Experts of a small language model.
Size: width 256, 117M parameters.
Experts: 2 picks a token, a sigmoid router.
Training: a variant of Adam for the experts, 535M tokens, 8159 steps.
Below are experts of layer 9 (counted from 0) of a mixture-of-experts language model. Rows are named router (the router's row for the expert), gate (a neuron's input weights, with its number), up (a neuron's input weights, with its number), down (a neuron's output weights, with its number) and show model dimensions 0-255. Each number is 500 + 40 x the weight over its row's rms, rounded and kept within 0 to 999. Numbers have three digits each.
After each expert's rows: a language model's description of what the expert responds to. This comes from a sample of Wikipedia text that the model never trained on.

# expert 39
router:505519517509467441390472502436522495493531511475544479537479450579535477450541515591457586484436457428512514565442469498535524560438493486486519567525531473548441533478474477521451453464544516526442537428481520479492492565540506457445446491506461540514430553493519506503473545407511525520475467538507464475525447499523510487519476534512609526501454497501542460527491543478530506514478550441479486507537515528460508472493482422420520512577511566540478500522483602516535503494463554485548477464594537490498500478456475484488475514456416509539512452466499441479525466526486531507500469533503494465468526534399362488468474508517517457488529418515583452468568494478465505527460474479473521468426459535515540548427595508495468503459552523500523479532508526543488519505462573
gate0:459498503420469457468526508473510490468483483536577479554477480554533459472488489461526531458528525487549468463481522480495480494554541511581476539565530546518498512493488470556487471419534512471498517468499452427479523525586511480541553506539567475520443588468439473479448507490423503489529533478496433538471459522498552594436527493480537430524533552527517472480466501480481483491482479396487499498547473498494513498439490424517484558591443523573469524494493551542492608506555552497526480549532516480511470450453440526544490561490495498504497558547507504439548586534441536519488431488492489451471528529484489512400527578492548498504489523445453463507447488467423534492536480471520585504592472575575545471485464542473420436515470529496452457466451526439527461475487494
up0:462509511442473497435484529550468508579535555572488419488531487524456484558522464542528507495527457422505496520498476476541433399557507472496441533553509578545542537512466544444474539487502463502540538419472450471482538511502476455518486500595444568479568472497470480445498526442496513543470554511469471552517536555526514479476470504432515507514475501538518456485454445492585546539514476451485526514467557424453490518483481498546481414538507523468458540515455500555501539477503530495513499475492571500484549500482504517561542517508497516558547547446498456512484547503446588508516457517556572471464575528452473436394519514488500461450521497524508504483501473528510443495525522465490504535556518588549480456453424530531433477521462547423405503567450489526510568511586462
down0:429477448441482466502519509503425576436503562449509469498497547462523515494514534540492536510495479432542468453503511492510537457578497456501518526545547472465484478511562518486525519555485477481526565436484512530488541531495523457505446458564568546447516534517464450434463498545523522544475539500406511533527543525425463557482428466526476453492552483560433498476528454461491501456545446528494477519460449546460452574492462490548566555469554475491559403502584488561525435439518488486463547449442497495484564595483575563459554459553508482446481528488497636502463509489516530499525462461484474450524539455483521487511502502538479491521484544540505475524506471445475506481523435501474484460483591589527532471507546462507460481486580480492483441480512504544520601504462495
It responds to: Words after as, was, is, became, such as the article a, nationality adjectives (French, British, German), former, de and Le.

# expert 4
router:495527493508501407429396504511542521500555507500513484495504464492482460522501499554486514470430490501514471511435484496551533523432514482542510544537491516513496536508497494492431399492510486499469477385480512510512474497536514338494443482512512439583457514430488493511534489530504526581562501505553471518494497500508528477476496486478671511485464483477516492466525505536544513528498560453463453489543504523451539489445507406463510537560497570501480439524489606537509515529463495492523490483555519542485480487413503507505520516549388468505509471504519488457583570497514510481508489490522486472447474491542425517437499501514482481502535428503577509484575520440463474491463477557457542453474416516466522518476529476491549524442492511540519465468505490618508487568454464
gate0:445525481466470462471509432487400494502545457489462554484491479495507458507530482548479532581546474530468455517531494521519542544481509531518435516499474463529507527524488515494538512510558448543495482545479534464548471536453462493530431486615473473567582437496543456434473454488498567530427491469540564536476515521489512479530475536434493586461514473480514544482534513536561595557484451520433485481403510464522513533485500529507532465479513470527483551531466454462469527530487521473523544521479502515508494504428534531437540486502511500503438484454444459464523573536435526482461444499502478550436470469488504524503417447504563547521516429516590551468506535534509415490536499568472512536431567564470470395530478488508514520529475457498462453463483503603524526620539488
up0:417567521455474489376509445496473461515507491396507555550533542516459488461509566523546469483519494520486492531493504485574491508542491490522540517475437429506557414514458518510515530534607523523502478458504546460504482501458487513488391463548529498536544444501511536470533463453510559523409489544514534503509485470432456478456486524476487488511473501493543569489487573532573496539485463528492510512434412446503455473583516519516463536508500458463493509466484423537467531529515565547542515547465513520518462509456456550517455497484564473561469454495538482481511610528488500491466405504524398518505473473508526503540444425562507552544505508510521554479513499498541476453531524602530483518426518506510498485534486460538514518523501455566514421494557541602497452538491463
down0:485526486514470566445473464471546472569499472547491555475459505528461551554487537515478538542497529495504466450569460528519475557487496442505510435543555483453571570523472470478528495511455484473488508519517472517502481545487500453483494471431522486501503479490551433547523476485490478616426467465510456515489512471526511526543448470481524444491503422460565523486472531507489533519477470457462550610452545486412518462540489464485501483476487457533521492534544468521482460513437440458476571528377480510498500711490531528455480592575486452532504507444509483486581485554502580484473484446514519508519491489500515549448469490504538426478531502565560555468500504555484562482609491491462560512509530508461483506464417545452497486491463478505526464517494472508488497499502522
It responds to: Conjunctions and relative words linking clauses or list items, mostly and after a comma or noun, also but, which, while, until.

# expert 8
router:490480524544484439410461559448545480536589526523534501529458522513499470453506499634513543476454466470472565554504513480518474568474446485453474454458453478548483542508510512553456471476508499465521518421497499529471448461568496454476451476468492531412439546511558520541487555482533567513551466508514480498484452513573551482490489536504603461474487489481529371511518516488575502531522578478475535499469491565510466482498492481496473609489533565495469471479504575513507518527510504510508537461632519543519482503416507448495481489541427482568524458453516443510434533489541501386477523514495488446429509517420412473449526520522514478500504440517565506468519503455538507500450479524482506450482450505460522559457570511498471521467486481517504483493516539511514481561489532
gate0:515526523451476504515457568477571571512525509522500521486526501476520584540513558484511467413494431462453497516455532435513562561467485504544471518503499426562482486506450495525534459455519477459422464510536554495549524453568495529476375548480508557544441560487540486504550531483559496490506460399531522532491430445470446550448471503527550542475461491548514484469507515557476506479510529483534539494439454470516553460462534483530502458448414531549516501473519450525556573548522576491451534475541480520465449471466497489473479511515525472468588485526482498507491546532453481530477523505549570405460541580534480580490528521507466507463473542468572423528516487498549428486508454518590524426523462524517452479470468463485491521564517552469550482512529557485465420479525549
up0:525510481418490445533573582538546453479512578428466481466461529484489543502449546554515484446502539543509506529511487493590485567518469471523418494425453452496463498480451469552501509466500506559524544523470581484551488434577448496509470476454485569451535497468539459527594542505470464509469506460516494514466448486472456615511464532477502468460497474495484521524466498543465572517515531440587533509482490520529487525526508543497555445447428521534512521493554525501506524582564529519452556418486489526483431495532508452492543515565492435526543469517502553372479502513521437436541567466498525508480541537516511583477492515480538536449466520477544452489499505467530456507465508468507478507504486522518423533485493425490514492585434469481486521503551570474468439523551570
down0:524478567438449418575551526525517447436463504567488549508488501511540501535519611518513464498455578592501464529503451555554465484490524497498461479536494521523547450503603537478521544520450430478493543477514536490494462460505496439511442497492521531447523514554456482522459492448526434457536512525489489576468493518454476513561476521507492474537548494535484543428455481480535521477504443473536570452516504453517417480535530514462483506480569498510476520567515547475516525513468507559563513443554463487466483463508496474441552477494539569498507595483401498452511452533533386504505488464515593504544462521567531503584528454475505497483542529507506424540449387510481535502480571465544466485498504496493510523554452483498447499506474491570411477515543435474516451465492499
It responds to: Adjective-forming suffixes like -ical, -ial, -ual, -ative, -able completing words, plus the words new, New, other, art, original.

# expert 46
router:472521476526467490426463501488489516516532519481548488497496504543476497421510510577483474454459502507420480560452515504534574513447455485527519542504475512528498531465535510449493462444492474475531489433476516545459442507468526473495461490437447534490430523523477561538488473529550488513507484488535488523488454533491564489486443530561539511517423498477537487517528522525531488510543541470456467514517509494491493466470525417511470566604518537524485416534496634582558502448448531522535551486610504544526483450461460511493431482564416458546539498469560473485430566525533524487507468562497466455444533530448311516449484501524493457495450526518569462450524476436523508527441461505514512417453493550507511545502557521460490496420522478527488455476521493521483553537488519
gate0:490511524530570481504478473477558471450499541505511541526483420531452427533459490542552519465489518466518462498466432508536473512473530480476513545554357516487466450493478502515527436435510497492491503484445458545537512475478515492532468477433476492473538431488482442594491462481530422454514474468578520463514455511468569572514525518505482495530540561499606525525467496563473553446448504571461440463488472564473466485466493434546499507508432516551531443497521531512560579553569488447544461539517506494479456458438506441457580550491497456505511535530519468555522527545532487434476522526498442482535571443472504487526406509481556448468498467510483475476452569484537511484496494494515520600505458480428587544485548477400521506475495575484513469509549478479485518499504564
up0:553488489525498473609568470448467524506446486565532474476514483498480523502444554423417507479483465551458510583457515503500489489497512464518514461505576461436454494481492535482474519447528472494532522503497479589513469553466527551546517501534535469530458474443497476555539468447448469516478508467477465486501503527559441480522515422512497551429521509472502474481530486451502424521503485477471496502596449507579482499494586552507515537482524563417441505485524449509409507551449512507429478453480498474474481468529446522549502518426525541520504518541467533505530490400477464558521514426486483506506450488512562483557566441511560492527516533597534500576562412460515522572574542466548502473534477452500419488558471467497511545589483572579453534523511507491525493522510519
down0:478473504504515528505529540477486518493487476470535542481537529541444536510483506473556492515443460464484522513453541602527456543430484475499478523561513523508513477509557570522490477450461540460482512489536512487480490545486524518388465522565510536518489483447465479464543486468586494506529388462469478504544438495495519564541554415490503444500527457516476463418475473508524455557506448523480493488544484541477499539511484425521488536529501563508534467460433491489495548594492483590516538491481537532493553446539485492544492465454500550415411555515543495517456514546559488495506503452498504496488562415471564492498599484539461449509495502657418547523548504509559485473460544527525470474437531533479492489582513464466496409529497470502448548434430501483520475536446541
It responds to: Non-initial digit pieces within multi-digit numbers in stats and tables, e.g. 7-19, 26-5, 140-2, plus count words like several, five.

# expert 43
router:480490521557449464486480505521500520537519508508571477520488503471445468480504577511489528440461516474533519554497461488500522548460490488498533542495482529546447533469489523498403465476470474465487428378472522503460500554519530486469444479495469483629400516528476472550525511488550490431471492501529475485488467567553550507510532535475576485524487518512557452448493538506552496497480574528475502471541456529459531470490513496492474508529500575512488445520491503605513489549464538488523560481610520568528503399398533476483508523523489481548477490503482482509485521502559478613499489515520511480484417519468393523421506511510478490509539451487563509432528490446504536514400515469473511445460466530525440463526469502495409484436588485577518441464485470495504519562417514
gate0:514612495511521456384479421547528443530552470475439459539476510440488461512506478506586560448509463500503526506499471492545518562481511453554568555538423595592538465458474477472355445555466597526517505489473491511529447465464433478448532494503549512522485441448521509459449558542531477500502515491568440517502520504513510497385511460473475538503551468460554536491530428474576530492522502496523513491525495481456440415491501505522484452482468469458534484500492522508491446527477462517527530474493416541599505507474525454508478469551501466532521538463560461473409396519506462460559482467529507469525531501516475524455482515515521504457481492486522491540542491573560519491541455492492513454489450478447477476560512457466512523497455528458491536484512497520439514526460473
up0:515504573528437500426515470475423512485519474497565582560520424511552500516531455434501467529487528480480491515558508468462478432490525563454400505493476435488491522529513574500519548475480460526533428521541507446454530523512596524556502515482473497503529489478521491449566469545523501483496473440528561481496486489485536417527532480587474537484454461515468448497472550454487523575539449535406460526574505447509520549518462480441517518494554494558578502525546498475486514526428507518542474566488480453460563510491513522535579485479498579472507474505490493572491491471529566421398475491506513465491444467453427561505510505528497488548543515497443479501520499553409482478479469479483548503556497526497555495499500605512513542503565489539461511497429518442529437505449594
down0:500534531500560570462453493439547513477562539548494537449568461506515490493447482539533545538467509503452515465491476467560471451489491550565435603509525524521443427496510525424551546447507493455512417495467437486526511507463486565534545567531501425490497447446520476466451512564517581499426543505507442428502505503477479503541482546532504496544556457419517509494476472529511600525496506489551480528549497425513466452485398431496536525450499455442534553437424534509551598473510433495460498492518460514512520485503498594504457466554524474465481496500520475500579524511476527510445481556484505478469529437458468520454500498578475535506497536510501412535525550541519472446503528483496541463509504542515491536457496473475564481477488593509454453485480513501488523607441496
It responds to: Wiki heading markers ==, ===, ====, plus word-initial S and pr/Pr pieces, e.g. Senate, primary, Print, Cyprus.

# expert 9
router:492532501544490422406448532501532477550528535533588482526538508520492487429514510584474528476435487499454459563471483485549534529468503488490544533512506542535488514488463487516443393486558525517523452414495557477468522505550520479500504498512475469472434540481472474506512478468557539397486481475508508516518518498503549436506474511499631487483484473513526418478504579531584522506444525472457544529507458532497511469502496427482504553536500494505524487436482624558522495506469505498573508479561489513526510475438547487505477485535432497536533437438509436503396467556502527487520490572495517468481499520437328526413497506520485468495522440528545531472556543462482489538475497552481490499486430496494508526463550522475467519413504513518557486500508513593502477544466512
gate0:541441472502534547492506485544426518542521461497539471573475499470536501448465490418523474537485543529456503515515495532564511562505500562467455433475514520520416440569538490495450527462494560507483482534499501538527513475498562458515519561536518505493488545410564515464487448476442437533501512438515525478525457481498432462501476583592466555554478516483637496533479541463488479463503490540438505500535488532468518539481449502480480449508500474417522470554518576518567546548495476587457514461487530509511426526412455551468494451470485500474498525542574408472517491493496495577517500553516551501534539511523482491496506474513425501479506491482560494593527455426519442472488535515449469526519497516423490428573473438536443465427483495558573522514451452514474480510488549
up0:498546431522489453560542514466577549444514541500424507465564473549494467461593511525511515560459543442578455505492497424461503450504552420533512503485469437511505528467521534450552529487477523524542490493554507505489512519552549573508439458477538458500522531532526455515557551516465515464569499511472480590479446470489585560506569590504497459446539474601443437487436433471466513467486479510503469461485531473474530468506496459511494545457481499520509543494440454464538530449517546487512459553514522496516531466512461479540503565476528473566501571537512540496547491519475483484493547457428408423537471489573514491422452505541547541564480531454453508449544468507506551468478483471534518514564517563590493473485501588490509486542447496562493536484511560424510472490529503
down0:570492490511569462499491498541484446535450521489534463528461511425416479514499486569406534509535521402488604539531537514473533410515524498504531581546531542457517502538497548515439526537472498506501442494451552552414489530439496536512485491504473501531582539472516531472482470505558495514462529534536485509504530493492541462490560470491482510500415456480419554550546508508497497477502450520492434552558458495482496481598472485482504445490462506552496454447484422495493574452526451528499450519487567574487585399524539486529464473556545449488481412544540517505476519546451478537538435508523456411523527553572538515532483435482525548462473440491480456537510482510587525508499523493506483508468515573473537534448459475512525460536504511499552463454443427484528461515527476
It responds to: Determiners and possessives opening a noun phrase, mostly the, also its, their, this, such, often after of, commas or periods.

# expert 38
router:430502535519464467480437546515539473510554510507572485480527500530445455471508525581482536490473445494443521555421495494534509479434496497497487569585513486565407532501484489526487441470557512467545457439462565482504497453531541456427429530526458485556394522482476482509494560526517517513500530486514454483460498529464539458465485505566533522473496489504513449505517496449627521533456565462492461536498502525461466495519521430486479515535495547532523463465471611537485487463458554534551474498648513579523514392473523530477423474525398480509510450497486478497476543550483494440514538549501462486471526502492331483468495487468492499501506462485533522497562515471488516524469495547512484389467484495478537545485564521490497529471557492498535493515475515517492488532490488
gate0:462520480466507550511580500439414529550438459454471479506457491555524483467470445532501475560501463527472547439520519526535515492498464547455450493492537558512449610423557558518503529458551557491482458494517527460512491511500475496573475490534503439493489488528486519455468470446456469506574459462484495545443530591510483514569445462503495502535468566459590547496496509475487518436520496522506467533480493523509489504515517497482520527531485444472521474532435553496504593526431454482503527559516447549540501487554430466453502501441510464469423448467443508531526577500470471499505495443457516391553531556445445471516524577502393507516498480523444468516473474450470509558472532510515467436536455572544535542520529551533485554528490577586468418472511566510499488524526440
up0:495478462496503472480472446532571559507528503457500547470487467562455516482494551550574483541575567479550467490508584479541511467500503504501516586392493517540516456485554495491478430538444496509451543515480508523442524543458512587510512472532442434451519542490461474460483497431489487528505515501496462586447558448523537522449505537471521536483517451527478526551505499461473569454440503485509501495510465513541519538493519517522489533525496477506509535436504488485496496469480509523510510514494483468456507492444482569573479469449470447534528573469530422558516517490487416524436441451460444466475500519506531520536458484524565437503506523470491493491421395574542526501522485549551482595454448544512452657565485517456497587526510397589476473517477495530480527520497537
down0:513478440466500519498421495445469511513484537463481472476502458554476421537454484498498534436551499516389475501549477578463498497438491559519512619491542502507553545504537474491570509582537562456459538515481467528411524564475556547509557494497486523518515501491498523535507571503469497486442555459511454460457567557468461511475532476561545470461514480517587507455492527471511508464451517506449509511375528496528535500514467481501463504527536547479557534554461533457483414442500567552568534485545500498445525549590470496489462466488576499436455429514446500544547501450496562530519423450536454476515442528444434556534405501497517466478498543440548490529494493456476541439493477518521484512546483536492464521515505524464459479519465519501538502543454514531536441480566457
It responds to: Digits and digit pairs inside decimals, coordinates, times and table figures, e.g. 57.49028°E, 10:30 pm, 0.00.

# expert 51
router:497466455526481423426481536512575513537468542484580449490474465551443479425529506584531575445493473472501452506437508512523546539443471483512544614493512501570497569502472489560446447487509515501521429410494543553518464518513514441479476501519444509462429526445524524552553500512508543525459506486504471526554444520507494478456485495535561519510486509550541482500518503534570493524463528484469435515512499510492475471480494448471513526576521568507508441499451638594528507481456531556543510479645495561523476399428530469456475491541419441481492511476489463559503509540538535471489475504489498483473530528448409515444510527505486479507503509496545480516552483460473474510403460480474537398479446530505514529473533468507451524451521510495528453480502491535501484512465477
gate0:469439558483477455591478511514478522516503457642523472534527449515504449445530529564489522499495524514528467538470484545545521457552503485598472467486465513562464452527533519506563501476542510455513499453559558519468502531508519423403481498499516454502491525487512522556518464499468545532502524507485502494495493525450528420481512497526478565539506528461491525512518583519445552493539498435446473446496383454505454495542493475497539524512539506424469515512499532466481476476487483577508441502475504503470493534472506499418552437512482546498556524543465505458520449448530482451500401565491491483599482544484469480531522491433480447559512521503562507561509464437422505477488485494414392414427466512429563510519532515562567505478467551521587542504504489488480537523535536
up0:507528479521490527460494524486500481494500513444427482471591458473525438481513485411449472554541476455559523496455474568501530503570495473487486514566548536512526446490525526500447526411485488427427456524471522432569494475525548453544565493469496584501530525540527516444515560468557515481461473489502497501414533541479468552492467487463493496529506482505484506471483532550518485455538431553511498545508530447491542530580483528487505494489460440429525549460554513447471563493500457525562507442494514480431451451525504639464536466592508489544458571578560493576435543510511526498426533521537464524446492544500496545476567411553458491446471474533437461498488488488431464467513514498516504506494492544482583492469495543546534567514490535455494500577483500501478450431504544
down0:468506513495417512484586473449482518502518533565481521490403567512437556511504482545460491464469498478505493523475474469516551467490489539446571453483512558475551524454443497548496498520558574591573503419473510448486490459519495535536489473496504498572508506456539448490423497454516516401468522495449529485482497551505561548506516480477503479527488531577586462460507520537531508524549459492499503530509521391485578435431440507519523550548504481515507536560432487524521450521398545515529482605480479502481499473503498488483508468469471521445438544514527523514521432465474444466535537576488542530551519523570518479470486511435522502454532447491519518511490484556536500464492526508534509528512462394473457441472531606483469449499460529451546438492424517503491506540588453
It responds to: One- and two-digit numbers and +/− signs in table cells of election results, climate data and sports statistics, e.g. 18, 30.0, 11–30.

# expert 22
router:492500492545465399405496481534485525526529507493580479510482524452530449410504502623452508470467531502422473539462499472549533550453454509452497493541488520491490564462466512500423467476564479492496479436476520507510494474531519519460453491495499526477432550486499440513500507501488511582533531508541489482496455557500537509495534508448600499503435477515552412479489519489535470508500584469489487474501523567468476480510507451438454539498558586456500449462462600582505488533467533486546526486612507524500489411431543518526436489532444513516487463515496500522457452527500555532531508506522489439408534518421404543444463519505497467516551509503579485497541480507496500505502461513519542466452485508549478583457527511444451509466435492510508525488523533630483467540508521
gate0:431507458481549564466447465543529484514509493444516553393486543568566449501428504502555527433519517489516449530528425479557426495509495496483579502511547565517455461486455499458448498543534555507505587504517483525538474473510466440527521550505531573551467496531462465525494528446496492545479509554484607501538381466467471497484527509544507462544478534550499497519525618604505484489485485535419430461507499492483411535533449513470483498407534548517510494470448582515513528512502494556526485484512521516506457551494497505511474527523504470488462498561513501497541496477540503438517539429497567447488524448468482461490507501463504470453522488481475503500476491490486446463467496617550461477443522468501564504499420550571436538471605459468520512501495470553457465493487539
up0:514560528542475544524516442486550480552530513532569543552575511476523408531541418475521538506467540546445486450488494486479492447480471511506516479525504532496523509454555479517496538448491558506520553502464541476530419538559445495505518467510533556493461484502465501472549465409460519528493540538457561504505373484478499406440538505515484465560508493558565465530497556513461485625503448452436475504539486521511515540449475505442441511500484511450483460493485528510542446543510488559563458482489471518533563529513439465531530567524504526477434403487456531494478416502553515465494553530466517527459496483508498493544550518556548513490516426479460538475502526459509596480477472583498546475534402506445581543507458469498506566479515491483486494473472479513461428545398507
down0:515540444484470587524516504545508465471420553532508480553581471557433469466416498426502502497529442502494416499445504515530470503429497505490518506407536533452512516535531489477480437503574567481586490495495452490426497547543528568492426549459480507426505436472500504464470517515536499527455520514445464433459525515498396490491461518448537457513432488507497520460513509540493492451557521558487522468483510531554474520533498475596536450523511487524473521450457516477565530457599539508416494512525476465535524517557462525572440483560540506544467497428527441481478509503466518518460544476499449442508519542459597517548542538551494520523456558551592459468544519412473507511541483529498489474510513491496480480389560475542486457522530484495503540552486530484477549507508522
It responds to: Adjectives and ordinal pieces before sports or career nouns: first, second, fourth down, high school, football, public, main, college.

# expert 36
router:498503459511494429443445534484512539553493488547516524562489511519432437457522494523454536500446482453535464562443558507492533533430519470500471506520469522552510547523457468485448474466507539465507498397439502502476491544514536501466486528481511499581440520484502467561539503472473538477518527530544486484493460492461537470473477499499597572531489503504543480488513558569568526517495555466447458529533480518464532398439481451462510581553570529477483440515507586546539516468508491505615475499625496564509492458408525485464434560517391533467541487533515475471468520526514500462481528501489506437455486502489404532488511453566492465498515466493586505474553478477481479489498449507444515403447502536516515501480585526514475521443490485459433441511554567461511554497496471
gate0:490511475521586475527488449463453450547530451550524541458556450444493437426504523524433534456530522422492457540434499481469530507465394492534525513488411565531452542494473567490435500544540424468466440465529464508466447554551571536459529562449495485523477460590568507519557487459536459472500465447504476408494469498454495520435488510527515549522508534475517529447532500527503593524514466510442579545534532495528515453452468504476481513460491479534470501508537558525472577455508483564410477511547446592489541464554555467474518492500500556479572458519452480552464495516510472550476508537463551437477542479484502531524530522522450453546473451489529548488553498539482489555511449404458497462528512528457430502481536482493506487478480492474441507500497508596547465467491496
up0:568525450473464554466482452515485564512554475523499462512463496501498448482543573427509495463472494538495468503460509535542534548472493517519570434505434528415468513493443475567500461500537530518562517483525530527571406473485541556503631525574466438502486487546507498472485485457425508489484560454558523485387532456493503475510534521523492566487502531530490406478507568578542498501498509497487505409473443492472453507466477533508484473541533468465566457497512464523496475469496556464454461482466456436564500464524550469458492439481553430450526492498473509547527455502478455491496419494548438545529451473536485473415467485542552433510537495551564516474520532525509462526420427511545550497485496485503448553547527515541539494527496499422516491500511506577453417469466563
down0:485523429432508443427441402496507448523554497502464523445572521562490539474519444550479536537432493543506502477535555505506452426512547476469574471471492476534557464497576504488563469524488486446495503466483485545514496492395564408521519494517444567458477568511549521543443473543472474507481507538450467509490490530467499494518426479534536535495511527457575541592493526455492474539469525427525472501491546539625522458442483521514500498534469505361511495493487502549441457483533534510514482566455390515439492429475490506530519502445498515489503481499464531560426463515448490455482506576483487550557535491517510483496479501439557511504516451598504515543541519502541472497505498542443533510434532519538514508490500467511509531567453498488469554428511530476513462454516533
It responds to: Pieces after a V or v, often vowel-led, in names, titles and words like Volume, Venue, Vanguard, van, vie.

# expert 33
router:472579512490461414501438473473501495523457481481525483498507477482478446478551485567530511490460525464509512555404505496525495552445506510488503521484505525564455552504519491514484429459491511475509490352487534491497484534535532399476464511485483492594424493525570470542523490475526511533485455534514496487460468490477492477493507525497586495470465509510550428473513490521623525472377534430466545527490499568460551489492501416501510567467555552502505424527473562569533483441476534516506505449589487538509488462464533508527415524557459522538519481502520489497467541511514542488488502506494484474419496518423424510440493485525549477481541499502572581509511529437463496515447507547477487434483486487535465536487549529511424514435560461545520474461523529457479551548392473
gate0:505568515528555426511475450496473455510493494557458433420482502508533441566458653457507537451511502489513508457526493486500503519514465491522426503544524479484466516475488521504502442481522523518483531488539506469464575560552478502522453471484458450505444525517450491519487471514561494463510485505486505513550534564500459575540422588459516491489484502541494552451529554508505535446498519517569500487501545508486509434370459486458563464475435621507522500463500509560535550475500484511505528515546515542537517485427503493503452545555511452521526469529553520411466497587527482451538581500478515509533510522454429486452447467504521581537365491525547510504430530486514552538458484504494485506476497501454479414538503498493537487548477504446467555515517570450548562454458502
up0:529508491538441472498437416487491458563506512506458513433408470481453536515552556480526564512543505459513455430532534481569485487446502425485473527507501454444443481499522586426508382425484489473495486510537504523510442516523482497531545476487447469477414475556499503572554498475575561489505487520414539515526485574540445493515492526470510558460511506500466472460501496524517500434498492486504446530515545559558416481461526450495472496460493569508521542463472505497581483460454423542484524502525507530445532528502512504572499477496494469473442503540602505488505553558561525500484591505517468566544511484457487479527415536482506557510489547526512505493490450471458603442507518525531522415543503499536499444498526482535539544565473484536461535551500496443560480551445428
down0:483486451549426469497579472484516491465500503504506511545542457466519541451598455535510494537410487531487560454548496548460449478465565523532556442498487500557599461511512498555493538504514468461510478478539562532511441439506549444472508456531523458489512445481547454498484477453502521628511462460445453562496434482488452484512554439556509486620488521509511467483519428513463470495515547523543481471488497428477472466592513502496473466520455533492550491570495539533521503472480542500485504426517506512539486504505484581514479481544463567535497503537387565532527495509469506521581468472506428478465460586488511510432620504542484501484521493546529447440446545465506511494535522573521473535469501518505560464461436457431498498524489547514487465513500453499543479462528427
It responds to: Capital S and S-words, mostly in abbreviations and codes (U.S., DNS, GHS, ENS), plus US, State and Sons, Soundtrack.

# expert 6
router:468520501510432423427483495542504529580462498520564534477458543415480483486514488557490535461460502482543509544536505499564501592428532490473542539490505525528447524472474473508458523484500438492526463426506511536509458523460501485462497499528500478479382523487460457528483508479570538570520504534510497491506528516523517470502502553555638509511467460543505454442494518528533506532509513446485528499475478496451495444493456460447529503504465565512514482497452551622549537463480528510504470480639481597549501421391510524509516499519410555509524418463513473503473422536535499507471518529485466469452572504399450514445483518513483518500517515493585530576530504455482499518528530579469482376470506504519521506492526466485452478464471525527520445469545496500513515496529473
gate0:529549463477435501513536451505541521493497497462525502489495545514490510511511434556434562544512497512560471571520463505475564482466559521487548489589458531508499494439574501515478515568476470432543485469486489456528551520524430500474476514517467494551475464510453595543531547440504449440469463474503409500509550503509551460564487524473544497521528496549546436479550468488502466518508503510482428523480469520526515506502429444489529471527495490504463510548490502446492455530420536497411415454492547554563498470498577458588544464549467585508520504475450528432512418533535566563471541511456462475533495511473481412441471461559432530532433564532520487447574510487495503445497467512468421470489460523559456489520520450495532509524443525527465537479489471422558543478535591
up0:528456470499459501518486479522507417512496470531449489527477490496532420451453472474585420483587510503500506474493525517529534469503464492548533551537440534477481502495559460508507497476510508494506584470473477510548432483501523465546433483419522471434513473482512576494484474502490490543460486508512608542532488478515529592472469506472462513511558531509486503510422573487536495497504521486404469481491558559434466495465487491464492485483496548474543468513479506479491533461527516545461433488493469464442511499492491512537496522407539536508525515554488462469404497496479433548529557525497442567540524489521489523544539443389527524497567490492474553602416455542550385467440573441540509542463504506494537466547508507432504394533488482519521504511568536564455537569494564
down0:467524550520485563468459508597555469564537528505555560490412501526461447525514437526478552460454423469517460501481531474504558438500439492521580481545521561509519522480482449502564512492543469490447625483500581480543457465429501480515505442485530482523454496519422505515419493498467575463521515500490517508511514521515520531529518476561495527482497507549520570517534475478471460530472496470489479491461435468462498532501487483541476560485477502542569462515451512474478557523477525436496517499469482575494560466461471490479467444520437531429546514490406456535496475513487580507474457598435602571451541552507555479539482448553472493548500496553430528495538461490449486428528497577472507505521542528516494464479476446549456535401547527480443458481522534528454500528474539
It responds to: Mid-word pieces ending in a consonant cluster like ort, port, ast, ert, cept inside words such as transported, infrastructure, Alert, plus List.

# expert 5
router:474562521551470431447476511495569503541502526513560526513471529532526472381518467544481511477439515499535459560375543483504547537456494489487507537523518540484491494433527509490424382473538498482512516413515545464506479501532528493493452481481481431545484521494487542540498481582478540474504481451479455526496458471513554541505459445504608522521480463514562417491526528510506493498513563474506441480460452524476551439512508394387481521548511504527530478527491572580509488544493520505540479507603533545501454489480527494457477509526435480533528486459519445531576538521521470445524485556492507465461583529415383494483505510485514468542468443505568508474533490493503477522479466474464531428468420514486457505474523534515484455415585466518525504487522484543475509540484506
gate0:468446480494452431507446516477466530421492419451478555457487508514538529440537421440527525526489535487481535586505473489415496515464563473497492459460523409592535510450524509496514495535530548499534552525513471538451439486487481526513523511568459506491471546452559522509501523418524515548458549421508477523538516520548522439539533537469550494555502476518528444523505442446431539429549538465464473593527530501538520499498441446587537534496410532537516540477439483551499550550470472523510458462522542467499496502549555458501554512506505543500496492423503504492562444533460452467496500494433451468499502456510507432453547592491471438535469465500489519541516483523517485474469539525579503524431524560537439511535578497443490470512479493509500532438437415513593511517488508
up0:456476449572549514445538551545431562561486498446447551460532471473540524482537526495516565516526491440507521511531548535554466447542455612475462601521470524416436493439515472568473529530454458480547510515489454426447482515563458478571447532547486478509554466493493513514439497496553519465429446542536500464535517411445560511516506462480500512484521565497489501507550519561500543436537530492490497501514438485457429588514513489533469559476504513497494481489473455483423513484551545428501457446512560498473500510501529460451519476472572422456500465497454515462548495512478446472514509549545453523496521460547494505500432404514489517527492483529534536459488515495494498516517519518513537543513493515505500478484577545558539447448531534534445577487487442544568568385481506
down0:530465505487499490536512468511543486478411398528512467537491469514482530435463488518501592491573491567530548401507485541539485518492448428523502503511495469529400500441426522504495471551400525559547497532528465482518449514509519433491572524506548574500533539521470540485457456467523530499550482429516420569594466488494503536504460490447474472526531518510447473541451445464508488525423499495519505511443503439532489465543496426561488501532520480443529554501510568454520472486437534492551482490488602571535475519468479528418470509475483441561537609492541514502536478551472580425482494512541474516407434461437459494489488492494597489456522531537559523446501546514540492505512482472513495551455565554490502497464490482511533495531494522476515493561530529509509504476506561
It responds to: Personal pronouns he, she, his, her, it, and relative who in biographies, usually starting a clause before was/had, e.g. He, his, who.